config = dict(
    n_layer=11,
    d_model=128,
    n_experts=256,
    experts_per_token=4,
    d_expert=32,
    d_shared_expert=64,
    activation='swiglu',
    moe_layers=[1, 2, 3, 4, 5, 6, 7, 8, 9, 10],
    router_score='sigmoid',
    normalize_top_k=True,
    routed_scale=2.0,
    balance_loss=0.0023,
    balance_bias=False,
    init_std_router=0.039,
    lr_router=0.00182,
    n_head=4,
    n_kv_head=2,
    head_dim=32,
    vocab_size=8985,
    norm='rmsnorm',
    norm_place='pre',
    norm_eps=1e-05,
    positions='rope',
    rope_base=10000.0,
    rope_fraction=1.0,
    qk_norm=False,
    attn_scale=0.177,
    tie_embeddings=True,
    parallel_block=False,
    init='normal',
    init_std_qkv=0.0442,
    init_std_o=0.0,
    init_std_up=0.0442,
    init_std_down=0.0,
    optimizer='muon_variant',
    lr=0.00602,
    lr_mult_qkv=0.5,
    beta1=0.93,
    lr_head=0.0081,
    grad_clip=0.5,
    warmup_steps=200,
    schedule='wsd',
    decay_fraction=1.0,
    decay_shape='linear',
    final_lr_fraction=0.0,
    batch_tokens=[32768, 65536, 131072],
    seq_len=768,
    doc_mask=True,
    train_tokens=546200000,
    steps=7669,
    dataset='wikipedia_en',
)
Below are experts of layer 4 (counted from 0) of a mixture-of-experts language model. Rows are named router (the router's row for the expert), down (a neuron's output weights, with its number) and show model dimensions 64-127. Each number is 500 + 25 x the weight over its row's rms, rounded and kept within 0 to 999. Numbers have three digits each.
After each expert's rows: "comes before" lists some tokens at least twice as common just after its tokens as in all text. This comes from a sample of Wikipedia text that the model never trained on. Tokens count by the router's weight.

# expert 249
router:474480488491497470508464518533517500509543502514481518476488533491485487498536494526475472508474505551497496451474504505533538499503532480533482571480485517528519485485480545486470472488494456
down0:520478511518519481526510498467502464483474500542483496480500518500517520500501526518487493466488499491522529499510475490535533477496512487515521574513554526483511470572505487462504502561475489
down1:491478484498507528511518470483545522542446467459467514500526502476567486512525521479484482503459505544503508517439482478509517502494522476512510547509451462519511539514478498499534511488516503
down2:505501517486525505453493476479539515490514560513542498457448478483513514492444535539456486467513491461529498512525503563510522526478457514481524459435485487499506475465477514500465503459534475
down3:477535541503512490473536466469482512484494466505527495452513471511489507500497517484553479516460527485469498483467513504512494493490507490545456456483524459539528507498501441509480471524477557
comes before: " and", " of", " in", " are", " were", " to"

# expert 210
router:481542459476535447454492500556502503493514521495469516451518504468466494467502515524460491483450537519491476488506497536525501566478520485529544524485482531498515494481488518531482517497509482
down0:521509535523508477494532526489507492495522499512502464518510527489545550474451516472491493521546496527526536525488465496481533500507535506505494481479492490501500482457517441457486497557546499
down1:495479477499491545562532475513513498495501466490490509431501484541526474508482504450444555506512490492511549494521473502448534502530458484514494487500522469502560497502491491514490520488528537
down2:528488480525538525528514480503537500519504515536474444479522539492525505478477522503517507574515506439499479524485461487489534513504517504514474547536507496443539492543487485484506512510488456
down3:451519532509530523497496513504474491530474493527518498482462491497487531515489518504514509529506520486528487513484471493554520453483499478508504432518476492441498539527486533469506514506461462
comes before: " |", "',", "%", "'", "/", ";"

# expert 115
router:489519498542490516459519504526519531519481531526498528490525492466478522475524492507506479476474533497494492457505504504517518512516508482524461514503480557500505513484460507499485462507478465
down0:501506509514477523487488524520466481478498515530514509527533514479541495531544495512506546517522455492463482498492545507519541512535504478496487484533508471521461481493522503456545497514495481
down1:485479448495484501498506507518484490491503499472518514442525505495461476508481545521463514481521492449494550489489451481477515489499500540528499501514439533470530514516502500471516512503478514
down2:501555501521493496499455475478491517489479492509476498524503528507477501520473560507448487510550503484504482538517480500520532496473523481496518550479463515425517514518549508507501498498554511
down3:528496512501466524479449536491518514514506493500554533514494520490509502533530512529539530505523476482507521497481483500477478512529499539459452511529528530486499501528494481500489506504543505
comes before: " a", " the", " been", " to", " not", " an"

# expert 181
router:479505496543490515464509480532493478498501537501491542458537477509459505478532511498487521496441469528481487497494454526542520537463515479491525530489516553536513512514450529494530498495512478
down0:479486469528488460485514507474484518533500526498496528483510480515532487453498482526474543470497553505534462504497503526567486516502515444548483481525465546486500456509521509492506481509464526
down1:480483527501497452474495517491479480512549477433520485541472488530509486480522501563480442487527519544455499523484480503471454466501474518445470494492525491504466501508499512522465542513512515
down2:466532472482467464491477490468503521496514557473517481496506497520508499535483470496517509473490518465491485486452528515494480506502500485537507482545507534527517463511472531509499450498520496
down3:452501501496489509476503476518480487513541474507531502544498506510548481496484509509468505513511455517448451495469476522493496494468509535460486482491437490521474543493531529509482546538499502
comes before: "\n", "The", "|", "In", "==", "==="

# expert 216
router:515487457502530508489483511501514485537534544503517503484464487476506498459568500539467497475486528515449468491485482543543517524503557509511524523528485492506509500464472506501481461507515508
down0:537510486483506522505500475482549509517519493468501473492482542496516550463486493478481487514467482507476438488503507517540490481513506544520481466508535528490514471516477442498492498532503537
down1:538475547525514530484465455509527469504486518504534509478485475527511496471470526503541478478482563523483521473483520489475515506455552516487492508494519523503454529474539473480510462515470503
down2:538485531476504512508495498494521562522566504472509521559486447469498506541499508514476490529493536498499420507510495509495486532486480497494502503495510490509479511555524491518514462492502521
down3:458475460494512470525538494517493477509506551465459507464523488489497482485465465493495490470531455527510493516478508523548509485519517488529513510511533485499509516504542461499503506498507529
comes before: " and", " which", " but", " including", " who", " a"

# expert 71
router:483533493472523514484507497563485506527536513487458534500486492459481501443528456507498516516518507519448479503502477490538459540494540502521490508501490496511522498492477550483483514520540490
down0:492499493484462513484478516504514519517505531497455446503503515539452533524529492511500505525479528467488478499502486439511447504478525513513533494486466516511496568514495477481502463461487473
down1:526517480504486486536535521487482517517509461511492495494463477459524495500510477503549521518517504485532444522483544495464504515466539504532508471508452495515484488499515553454491524482475464
down2:555491471505523499516490495511523522492476557504532491478508459520539512518481492492486444534475485514517489516533540493443527494516494469496473475510505542513511478509492480514478472490485517
down3:518479487493472492491496495494533525482492518499522501523533534522526509494490518547437502510488537517484509487449515516522480483501532496463506639505466531480506491538523503534514474490486512
comes before: "\n", " The", " He", " In", " It", " This"

# expert 250
router:475496471492499491457493515518487492521508529479461548483533495483465463456502529531470520484476508502480498493492483531548516534467528489513493503497461512532528498487509528522509502512522476
down0:493538509513492447474500497498498518540460480518523521506493476523508519493516482539478484503540529513476468483456519486510463500470566517494538528484488521443510471505504517507533478490491483
down1:473480485508504508512548523495496484475466473498489512462501508459478506460490535500480563505503479482501482480538527481497491500471470488503511486495471506500516478505447483527473483504474507
down2:500489522543457477529521540471527516483507488497531516495521462491510468517520477521535484537500457509511502453487481507493533506518555518542507510521476502490496510476477485522487530467490514
down3:490491461501487494498485527490528566506474503456547500555505497505485522544497494471472528471517478491517488465488514514532536517485497521510509457514471490515516505522537491483495437507447487
comes before: " |", " The", " ", "4", " †", "6"

# expert 67
router:474482474479481499495474491498481464492497489511508514441517468513498487453541504511477520463487514510512457485464462521548486560471518491493534542510458497511493536504479496531497509526485485
down0:496521546504483500496457513487470447520511452539480497491471539528503490474477475488504503507517502521458497504495492511496543501455497512494513519563540522488534476506468480483466529510483494
down1:452480457450553512535472469496503512489502454519495466469529463485475527484517498517527487487506492538469458544530487480445485504498478520506520447491516530488546464471489484498495492471484485
down2:516525505453544515492486462504452519531495549487459509510501494470449467486520495489437526471459520504511503509544460501529475500529500469482487461510480495539526463492498522527495498511483500
down3:502538492491493462529504419545496509450499450483498489504508527470523517522497502533496513553521514533499517517506484496500521469499561511497469547513494474487484522494488510504541532483545488
comes before: " |", " ", " States", "ia", " place,", "°N"

# expert 141
router:526504502485510506479481485516501465489493494501478512461489530476471509487531496545511506465465480483508477443455512486496501519482524502504505517498518547537530504489510519542487498519530479
down0:510487503546457493508502525496472493493504469517473521493479500508483500472498536483523455504458513478551535521480531502525500487497488473552499467494504507486447482506523495517562465471502496
down1:496480530515501496493525512486466491536542514517500509512499494568519476532495501445501479461550508510500532526483531455495511469498554507490492528520489500476499457498489445471498493510499490
down2:502509468473528516505539471506506502504472505541475495489528529493513446514470482561489510486470486508463445484463510503455491509507474477499516465466522498506524512506529506505510493497540480
down3:549506521504497519506476502506528489485541517498436528473487510540486507505534528473443526557496471488519528522489501542504487489566506506552499557479519500499539520508521492503500502482528463
comes before: " in", " of", " by", " on", " at", "."

# expert 31
router:512516440506476498494481516528474472530524498527485503473486467510446538500537513528455502484480522501498478484484500517568486533481576521508531540532459525513484477514513544531528479483507482
down0:495541502527487469501477493504494514512522506508433494504485474535493532521534506480506474482489504470435513528456526496491518441530476481503509508508503501529475520507483541514430506471463496
down1:530563521528532515522511490515495498525425537498447485458503503468481495518484542535488545469453518497498458478498496468507504485523492500488491478503524451565494524512492497552542493503495506
down2:509517546478494483536534519524475457552505515464537531464554488459500492434522484498554519531472504470506507437535545516496527499481504523503491512517515494519447495471501502520484488511494452
down3:507538505540468492503512505532524504515491512465504520494516551538485503497516481479526494550508472486491491525497495488506509531512477509504548497530514574546505461521511534502475470485519465
comes before: " |", "′", "°N", ").", "″N", "),"

# expert 245
router:486502492507512473509470506522506509489516514530483509453497532473450510449527507531450523453464477484487508442484498553524512509460518472479491518458495530537519503523500543515487489508532506
down0:515488508475513519483513508437492471517491491502515516516466546481514524492492518549535470448483521520521489540507494550472481515484512511512532481500489517464464501471488521510550533503511480
down1:502539513507458503486488517491501520512517513498496465503490501472507502521510479520524510480505521477499468493466490505494531518456476489545528479496483510511520531556504509537488536532500509
down2:465497530505497432472502522467482503516510464481490495533466506509492478486502515487514481466511495506485478514475471518488473486496473527523486467540505448473503533494516501494512552469472509
down3:527521482467500542506523505481528483514443491486525514474532507470439469527489498485512471540457525511492490469474522533486492503486516534506467464515476465489538516555481499511482492473486496
comes before: " |", "\n", " of", "==", " ==", "′"

# expert 191
router:503533475494499507495506496561497520512534482475493515426512470484486483491566509531503507451474508477474505497471501528553503545486555484473548510475485508510518491492497580487504502469485461
down0:534523513527467528538482488524498535510526476483532511533501503506491506465504497523515524453489520482502495493496484491484498500524514490431517518472466526547530533503476514504509492525498474
down1:504475472506488495458502503523551483501485479452500503493553498558515472519500501499501513511458495494494497520538483527482485509520473479515542468508505511520522472530487536507474480492485465
down2:483487528500525451495499487496504514502553512499474492511452500521512526513497496526469427526494464472498494474474507542472528533475533469462519437514550532483482535534473460476471492520458469
down3:545464487496455514531454541462511487500487521486529517522481503474471509531495501508481468496532511488501493516522445512477453512511488497482479482507443536475520462496485524489511476502523525
comes before: " |", "C", "E", "T", "O", ")"

# expert 45
router:460492473492504480473535516557530480504539511523474507479510485477477489457511487513457500508464508508492503527488488541536519522464517467493523518533441530525537469499486545479493475499501506
down0:485497459507500464483475487472486498523555472478485540529440510506507500480488488501485496511510493507543509520516484503461510546488460501480536483512502491486451462538528510519516486478513502
down1:491471463513499493527521494460504564482494491490562504533493506537534540487483507524494465508505482512504495520510482525494486510520521522524452475507481481487497503501504491462477453523536499
down2:497484489496502514510523507552480453494512501466516484504524468511465527529460543546465562499495474530490496491493521534525479476522446455529515522502527482482526465506531559510509513492482475
down3:509517543460538543515487497476559499506507494507502527444495556542490460515487513493469474467506445520525473493547468495504487440456484465472493498488524487487517477476481461516482537512500519
comes before: " |", " of", " in", ".", " and", " to"

# expert 73
router:535522450469510495492463498537507516517481549516504528455524486460469509461533481511476496516456486480511513509490510504501533514501512446519514531519506520541493508485520508513499467486520517
down0:512500473511492521470507476511480491485521518516466489497511472487516479529521523494542485455492523475510506450470549515525494509487501484514483470500504448492500461485508473489537496463482476
down1:522508455475480508497545538490514447517478534517514484470485522504495513485523559465511473527494477534501526537509520525516484507476521482528484453486501540463494490489449497530474474497502496
down2:444493504526475515519457501497543475484521488468446479463486491531464544502466472492503484487493492430496490537505476491517479491494499475498549521483504508441486516541479503487480506480529446
down3:514522508469569494484529502544506488556491505482514475489481463519536525509466517507486506519523499490519498529501536499498531497478481479537540484492453521494477479534453530500521487540489478
comes before: " of", ",", ".", " in", "s", " and"

# expert 226
router:501487477518477504472485497542493505496490558507514511472500490491488491467559491529470467503496503505498488548487476521498493510474554505475533562525474554510499503464469519505483552472523489
down0:598477470550475496517459492503482444495496506479484486467457513519514488487494484528508469501498535481499484521509525502497482452519485451485535582502517485491470499494526446502507550507501496
down1:492449510468478499503502516553500489507466535460518461521513494478511538470499483487494460502511509456518499524492471522481489546483508518479490510494480481475523498512478467528456485466494479
down2:502512531491574513482517497507515483492518488541518501509469543551523497453509493460482536527506532475541519524493513522485468517521484540497505519490552562481495478462554476445500514482487484
down3:520537522527517519522477525502487511544511501495487534504517500495456527487490538503482517493499460509533512479507478471505528500505493480471504508498515480473480488561478521478534488499531493
comes before: " |", "o", "b", "ody", "el", "l"

# expert 218
router:478496489536527497491520482549504476490487539508500532465535477515439523488556527477483526523468484486473509503504460510541510529464517467497549523480495539542497530501477528508494511488521467
down0:486526483490519508460497507533527513469513488465497491499541517533547530490478458525500466551533507502546481516505526524517452516511486570478514528523536491473481484522532488484482551500497483
down1:499532490496518444481468492498473535507517522542457522583516486499508509503529440517460513487499507470516520470483521475490452471509464486493521514460513523488485480541506476460499487488492463
down2:485503558462526506491490502492487521497520511487534470484499526489558512505464524495508489506510484539489528507447516503532519493528516487503528499501489530482472480479528525475508476445528493
down3:515503521534508474499498512473511525463483503511448530480501497470487520433497532485444513514498474531499534504494477517489506509507506488476528459490514475483532458512522489510508473529537468
comes before: "\n", "-", "|", "The", "In", "==="

# expert 83
router:470505506526535531450500543517491475485517528483470520475543522484480518460523534525493495482492509486478484487484471502534524534478535500491489535473504486502542524455443534509477508492485482
down0:498488480479477536469509458479477508517476523485508465473493505584496495543507531489519493490527451529508464488534486468515538492558475482501520496516550514541497452474515511485442471476492530
down1:474516513491503521500505504476503525519561515531496508550514513539527448531463505499492501504512504470504487496515509565521530503460465520483525470514555517522488528477496561562475520474495507
down2:558520511492508522472511463516451543493497496487512488561496487527486514475480514528495512462526494487501429495472507507514519532476546548484487471524432489459505537506534503495495540483506453
down3:524479498534467533508531486451452530494511489534541491474533493483479451492501465483457535485510502473491528496499521524559517531503523472493463452471511465497539521505490519505489469523490539
comes before: " |", ":", " known", " Total:", " information", " votes"

# expert 214
router:501520481482532491485498528533496496488542505507480540473506499516463475482501523542458480494483539522462484476506492513556490502444567509483509518462515497494484499506483497520488483477507491
down0:528523525508491505471539489503517542503512505483528499553515507468508458501456499538507514490489503550508499516524495488534474478519508494479519450498523548489516497543511521528487515555479476
down1:472541447502524488511437573520532522520468521490520502526474493462531513522496515494492447497504468471492501482519531507502517461512502512529523534494461490495509477478487506498504519498476503
down2:520533484527486491515504458558503520484466473481465498505475526469503489481476514513501497550502508518536495546502482477549443480494529520483519512519495499450475469505521529507512462486530572
down3:514495473474522465485477482492475513498469490552475496509510538488508502483522450513514499503511466462520497523526547461518453507542543474474535493465470496494493515498503517484493489489517486
comes before: " |", ".5", "–3", ".6", ".1", " /"

# expert 224
router:465507445469528488454506521541492470489542535491475525469553495515456509479496517517446479474444525512489496470504490506529492525468552525503517517480524530523497499498498488517493498478517507
down0:541544525498497513518504528508527520512501503518464477498449516495520463525498485512486458491519511524487451500522516494545431537507484500483479471521488564498535473496506518505525489477525540
down1:479529544514486517470506521490516473512481514517493527498545474486505468500483515551495503501458529476471514495513493499539508485497520512491523490488527511501544466481470519527481520536483512
down2:511505433482460484483511528473526460527528477479455539527476480509502483529506499538518537487535482503491490485459495499475473495480539485454476464472574543516505492524516491506470486486485498
down3:512487494522480481527532547504492495507522508522536472522486517475463491512488516521501527504494502523477469535479484557495506547499500471555482474510492507461546448509503492554520445521513532
comes before: " |", "°", ".5", ".0", ".6", ".8"

# expert 237
router:477508491501487499517508497542502510520516495488487487438527498482466484454554475512416486521480506497486501488510499548519511567460520489510507507503458529536539515498433486538508506496515482
down0:518471468513510473488476538455507527476517503484513516527502466537476508485478488512464479507488511464479502518533521503523499530461469516500482510510521491492553546509489498505498470488476481
down1:507540465456483552528511559539483491513498486478534449544471524501477517495524454512508509474470498483524550492515479479476489494466516518478501488491520470501490472543512468459454543492497476
down2:522473492493548524507495524529479518455519509484516535485475516507525496522493466478480504495503451508479432504532531496521517477467472474521495484465522507492495464473482477479513539497520516
down3:475502517507479518442443500510512536534532534469496508516447514506522492525504502460531520545508476512488471495536513494534483501515464532498529479535505515488544524516510522514535491528470443
comes before: "\n", " |", " is", " and", " (Japanese:", ";"

# expert 32
router:499510473469541526489503507550500495551513537498473512483471486487487528425540477511490487483495510525467463492501472507538510533497540506526518517507470498524510522458459537478499487515520502
down0:478527496513528487502515532521490538489514541487516492515525475509509520518500483482475531536491495511485523463510535469491513491483556539520523434493523512517510497505464460481510513502441510
down1:532449467464494494483493512498461524529522483503506480512514460476473525550493530509486566447516555485506495511474529465526499491477480487498470515463504484506473491506504478482503506518455472
down2:537529464473507491540513496507526509487496505548523492523502497530486509530524500483502497494482493489463492521480498531517514508500506485519493605519522497494502557487523509505475470549503524
down3:503471483501522475479504494474532469506499498526523506507494517527475521513463530492490476511496520506505465463535465495560515494464517484453491507482525497485488521487505504498543471455551498
comes before: "\n", " The", " He", " In", " It", " and"

# expert 60
router:497477488529496503494494527525536514535517538489475529503521516457491521472523516538516482475456495518464511488484516500516518522484509500503472523486517541476499504499468510453501501497469454
down0:519498494509493498469476493465470549498479514504483523511505515509490563512471532509517506521486431493463471490490504457500465561508496531471494511507525525501488521503481496470544507519519456
down1:530482509510480482491443466489500486462500489555481527502485512472506471463454518499434497504497499535513502510557529503457515483478493519490500502488462466484477516547534527476501494493505502
down2:525510508472468500545472482474514488495501497533506499473546512503516478492526452494476531483474557486522509521514554516500518541500492503526510514511539497523488498530509490452497522502469515
down3:505525510527492538518531469476476496451517504481526496504448547508512525440506536483490513528506504499499498475494494495527472462502498479548518527517474497529523507498509478502465523468523529
comes before: " a", " be", " been", " not", " also", " to"

# expert 149
router:474500497475458449510483507540496480488488552539452489460508500516454499489538537520469465466483471522503496501485470508519475534445534488516520541497441515536506510480513498522500486523510494
down0:496503467436474522510546523500505452486496542531518477502515469537498483512499483522485538482534503481534484532484510505476489489504509522499507487489453466572461523498480488464505465523479510
down1:486522468497460487529492503436521466511442459507482483526515503480537502510478516461546501499488491490486474564504469483530504536490484508482517531480519518430512534497496526547493472484505510
down2:500462540545518475520514509498453518510518510537490514528528516517536517487512479548447523472550485533511521509559498507466478464515491495475507472494479503499526505593517483487513477494517485
down3:488462469507544493526502472508475512500484552448529471474513505493488498532500470514451523536497520553521513490500506506492519496471538515489512541466493548489514533485462495474526480463455487
comes before: " |", "ft", "ts", "vi", "le", "i"

# expert 23
router:458497462499495495495497495539522477491486530516443509424561487490483518496502503542450482522509497518488485521466504505531529544454519471504499513493500530487524509482493510538509505463476488
down0:510507483528507510500500486465496529519477479545495479459460447556511534503478516518516515497514502529510534507520516500458463500492508511490514471558514501529482523493476472478522513485503520
down1:488480524492520518483520492506529431492492512479514520510496504513484497502539495503515482510539541532477438500472496520506480533524490528487496555482494528519490502509506493521562535484498480
down2:496549513491506474501482484484459497507496523502515456487467485503490458485483476515489488533474493522489507490509529496507503467510495508458472466520448534537524509477483451501470457501535478
down3:480510465483511515458451473466483503515519493467497469519477487535511453484485529473502482497522548493526513457507472457527480460506452526513508530491504521488495460501498471513486515511458545
comes before: "\n", "In", "The", "ter", "==", "weight"

# expert 9
router:501504489501478495484457469542499480470483506497481522491503510452465485451515521505509518524491530510503504496498496566533492549477517466512503554460499546516528487491483523522496479471501475
down0:514478495493494477497543516524516505490442488441430515495473497480511505513514512502481508493460457460528500525493493517474501531472508506476500499508518499462479507508489528550509507470540477
down1:511477503529554541508491524499489472495522490479549516549518514485465503529493514529499518501499507513529545485497506512547470496540427484509487513496484566524491497488456529497541520531501474
down2:560537463533465486499497559522509512487573487480538513532526486491527492504476507481502525499532551523502483459487496506466475488509491497461480514556526521517503482481485526497473515503496543
down3:558529467483484541503519501469501501534516490506518489532502544479544513498523523540488516536507495470482501513514501531503458536453488511524496507491497488475555517531500490431481513513511484
comes before: " |", " (0)", "|", "/", "2", "1"

# expert 132
router:494513465500519499477510512535504499489545508518495531465529508511459503480502510523441469492472539506465490450490480525534510488446567500476491518479518501518499499496467506532484492461511500
down0:518514520473512467508498505523508512521538516497492505524492438503493461565522493487506526493493485542532470536512477499494505469502520482465536502526484504520515502487501528485555456486504459
down1:489466558500476521484544501535508489515522465530474523449525542513491468457503505497491498472512478511534524479538492443500510533480512512489498481500497505473502513543533485465529522525497505
down2:505528561538502493513510489470557485532471519507493512465489482510523519512497519496517502541498483491517489455519482491519530535522491519458484504497528514470499501501500458472494471482503520
down3:516480489487495531535472490477479446503504506524525534538484481517535506534477532475495489481503451463497528515494514483483477470522520512501482477454507495490500478548446507498518480522476557
comes before: " |", "°", " September", " August", ".1", " July"

# expert 118
router:462514489517527496515475515534502487499508543564485530481512494465470539464568512488463502508445501524521497462477482509535498498502547525504497501520530531491500468510504546493505510515516476
down0:539453498483519492481510484500507493509472535529469532492514533502476513472506530547480528503482476516495536499505517494488521486467541502515506506473475472521479487512501518520496534498486518
down1:514516499537465448505525494498531457507461500540500511495511545543506519482503500482513504472441466508462524472531498494514533530536527466492469552532517507521494493491513482498466559477477492
down2:515445500479481524511527536462526518531514486465546520512527469502540500492495493535513487505508508455482531492507520520517456499527499532456486495511533493520482460491495494432467509504484522
down3:479484496515525487495458490489511563538504489543542506481529534522504494548502502493482532457428502464513484488492499500505510491547483483523532494512506499573531504484473512513478493528489485
comes before: " the", " a", " his", " birth:", " its", " their"

# expert 221
router:471494488506532498478501475539500472500493545512502515463533468523438510502557526497489532517456481488484506499485483491540512523467508480498533526507502541519499539501475531502497517476527470
down0:492511516473451479517500487526516527498510520510515539536481486532441491480488513465508515524507527500524527496496501500452504495485504507522519511462471516478458464501522485480539529512527564
down1:487510520510566490567483445489498467487487492442518501507498465460496488520472526516512533459513498435502492474493443485508516523512508506531500495522488475497542514503552515505484497489538508
down2:482503468508498500500501488520508546498529459460478522508492522505489541501531486482500489495459523476523534525549489512503521503532511495506520545484532550484480489505451477502493518501505522
down3:495465523549534518535509481488493449503501533487522508471507494483449544505472497503536557516481455487497488496504474506501509464520472562554489518486497508550523451477528478487493541525496487
comes before: "-", "|", "\n", "The", "=", "In"

# expert 211
router:482536487495532474499454493525496485498501555486507499454533484519453537503519473529479504477475497492476472463476480509512499522479516496480495504503490503506503532500469511492454499476524485
down0:492431514492477495505494531490471495514477487482513464539522492496493453471472458498460526454508535501488495539480499526502506519556494525501539503502499486520509518496472502505546519547529513
down1:528467473469500530513478512509506477499469497524538520510480515523519527511526503471479516514527540508529528466448536488483456507511541515509470489513512477517506483519445519459518468483492528
down2:494444495526515525454495510495521458526510542449502472439514490508504514487488475520508516514534492490452520495483489483502485496491479495497531518555504458487486515513427506489497540468492513
down3:534501526508514486497495502539464536526522516436485493512474485491487479487474484528491478516520544498481530492482506498442527467491497443510492493547471503459488490501492501504512496501509496
comes before: "-", "|", "\n", " 0", " 1", " 2"

# expert 29
router:480516481508493443456533474526492493482522482487464523461526495495466536445519489541506482485451528492489483474458528486506522540486523518503480531485503558488521510487454535519518479498486492
down0:475487503547484512479526523542474492463510460525506489514510481489497496471464482514534508473507432497505447491469511510492501499505488472543491470533487518532480492490481525490485480490500534
down1:498565519451514502515511490546519542524534465487434494490527488480517492523479486472514539519485486514512515514471525469469490509524497482480490447487515525495503479502511554459541477471515518
down2:496468487549543483500532526523524521531502510519485500538462508561521491535511499494502498528477486490506485523542458504497460517483499506513498537537530524555506536500507530446510532508492515
down3:512457508471508523475477492507534557494488486500501538488456462510496462480513468441504470489527564538528528488466530471494484543476513492504506477480509497487522478498472533491504549440479489
comes before: " by", " to", " in", " as", " the", " on"

# expert 114
router:505491463475487458488507524535511517536523528550489498463494488483513515484508514536463489490490483532499484472498479535513501478475548468505506539499513559519503494505522538504464464488519466
down0:495530543504524510461533475501483487501473455539516502531518532485495482530515467467499543504490497530524530489461515500525472523491494511507497494503524505539540514466465509529526493493459520
down1:507524501534545498521496497518469499499456520494514460505492507500503496488510534464486474468437502502535482505522472442489490512487495488455518479473530486496489490488527465533491510520513494
down2:490484481524493487497531526508446529498413508472485487475486491515484527521515477536537453507515496483482518490503471505513557505486504456516538464487495456489494489503465533563499483458477505
down3:497545484488505508510483436520517523525465560494468487493497491456503519500509473523470488524528490508517487459483520547473519502464483500498524453516488504486494523530493507462498515507525477
comes before: " and", " of", " were", " in", " are", " to"

# expert 193
router:472500477501495487509502511489490543515506531525506539468508503508445501481530543533472501522490508560499494446464525523546491505473537489526494519498485517522511489507491526510520488494517469
down0:505476489472491489513541502494530489521534497476456547478523505454527460513488520457525524518511485470486511504485483521499531509503539495486509478489511516515508522510443492498500464449471510
down1:468472521505503507497464450513497513462526502496520523566534531494568489486513492510527481486522495508525478471488497488508531513495489545449542552500491492497531482490483469496509465529493535
down2:471521477456539530498475514504490510442481472520500506482490519494483500483492527512487550496533424477500494519495545509489495495500500500474544526517498467472520530484524543469520483504476473
down3:542464514453522466446512475513492506517497484464520498501472512552529467496503483483493499530475505466466481532512487512481488475532490525518502471536501525475472489501455521521499523522486510
comes before: " and", " of", " in", " to", " were", " are"

# expert 163
router:495537478491472489482486510503535507487527532512487508426482489508515510465512480519498474491467512513495511507483477510485508534480540504517491487500486554526528509451523512471482513500524497
down0:483481492500515529492509515511544505464510507486484490506452494496490477473485468476507444503515508469492491514536493548468495541489447500492462500471543505496522517520469491505446524528472536
down1:445488528532478537515527520488519510483494514468508532516494441495507510523486541479513501481525520470495488519502527444528485465504492513504543483454493529513482527458494484494457518497518484
down2:499430540503499511493478490475507519482484500478506515542507499468504534449536467466549511540538484535472494456523471495506491509535490464480466480537478502489496513486534490476463517524514498
down3:489558458503505526540515495533550474527522494485481470469513472483560498497471511472456452503499485544512439491494498506517504520467487519510523520477474488507473487500476491481472516520526473
comes before: "\n", " ", " —", " 0", " 1", " 3"

# expert 133
router:484498495502475501475508497517488473535489535500462524474533505482475479489514477512472520468435498505465524500491515516499517495490525469535498531515480520503538538502451517487485503522520520
down0:496521490518497507515478496478486449518488478474548511491505503509473490532494504529530477468518532493517495483470476488444483491543536482525491487483466480539505510555455494498496538495493532
down1:517496531488468491505449464501552510488491506519523482534477522527518505552489478518519524521482512496523514514488512500467465520510559486484533478511468493556491475507498487502501526503527510
down2:471468539481497492463475508505531477523517549557510504548501508501515514511475503444511523518477497565488469528497511490471500556518506510512475504511512504523503501508513524482540486514479543
down3:488527489519504533487498493475503440546468502483464515514521566521515462526502510503498544442469488479459459489483504491499504507453475524490463436482517509502466501481514532501498478460483502
comes before: "ing", "ed", " of", "s", " to", " than"

# expert 77
router:498514494484512471446520469568502498533517518528507495479494499466476539475526497533496527470453490546500503500452466493549513551481516495524514506522491530518551543502499527495503489506497490
down0:509505483492510494495506513509491532446553536476531522526488485479522511520512509476509470478468508472512521491513499529526502505508511512501491496509539516501488499576502497500518515534520506
down1:510554490493493466473453482533463529484506471511478512540469494509505516544490499520496527476501527542548505467461486476515561520498457501522537482473479495437537475536476497462512462496487500
down2:512482486509521492515542488491527511534505510484510499522481494474531504537488526512536510484510500491546482459523493471479502507516509533544459490477504488509504486481480486493517504535475499
down3:477468508471479500530500480510508508526499496534526539501461463500493529458518548495503502531484456489536510535501503496483487528435509517516509493496466518507509517475544552546494524480525523
comes before: "-", "|", "\n", " -", "2.", "\n "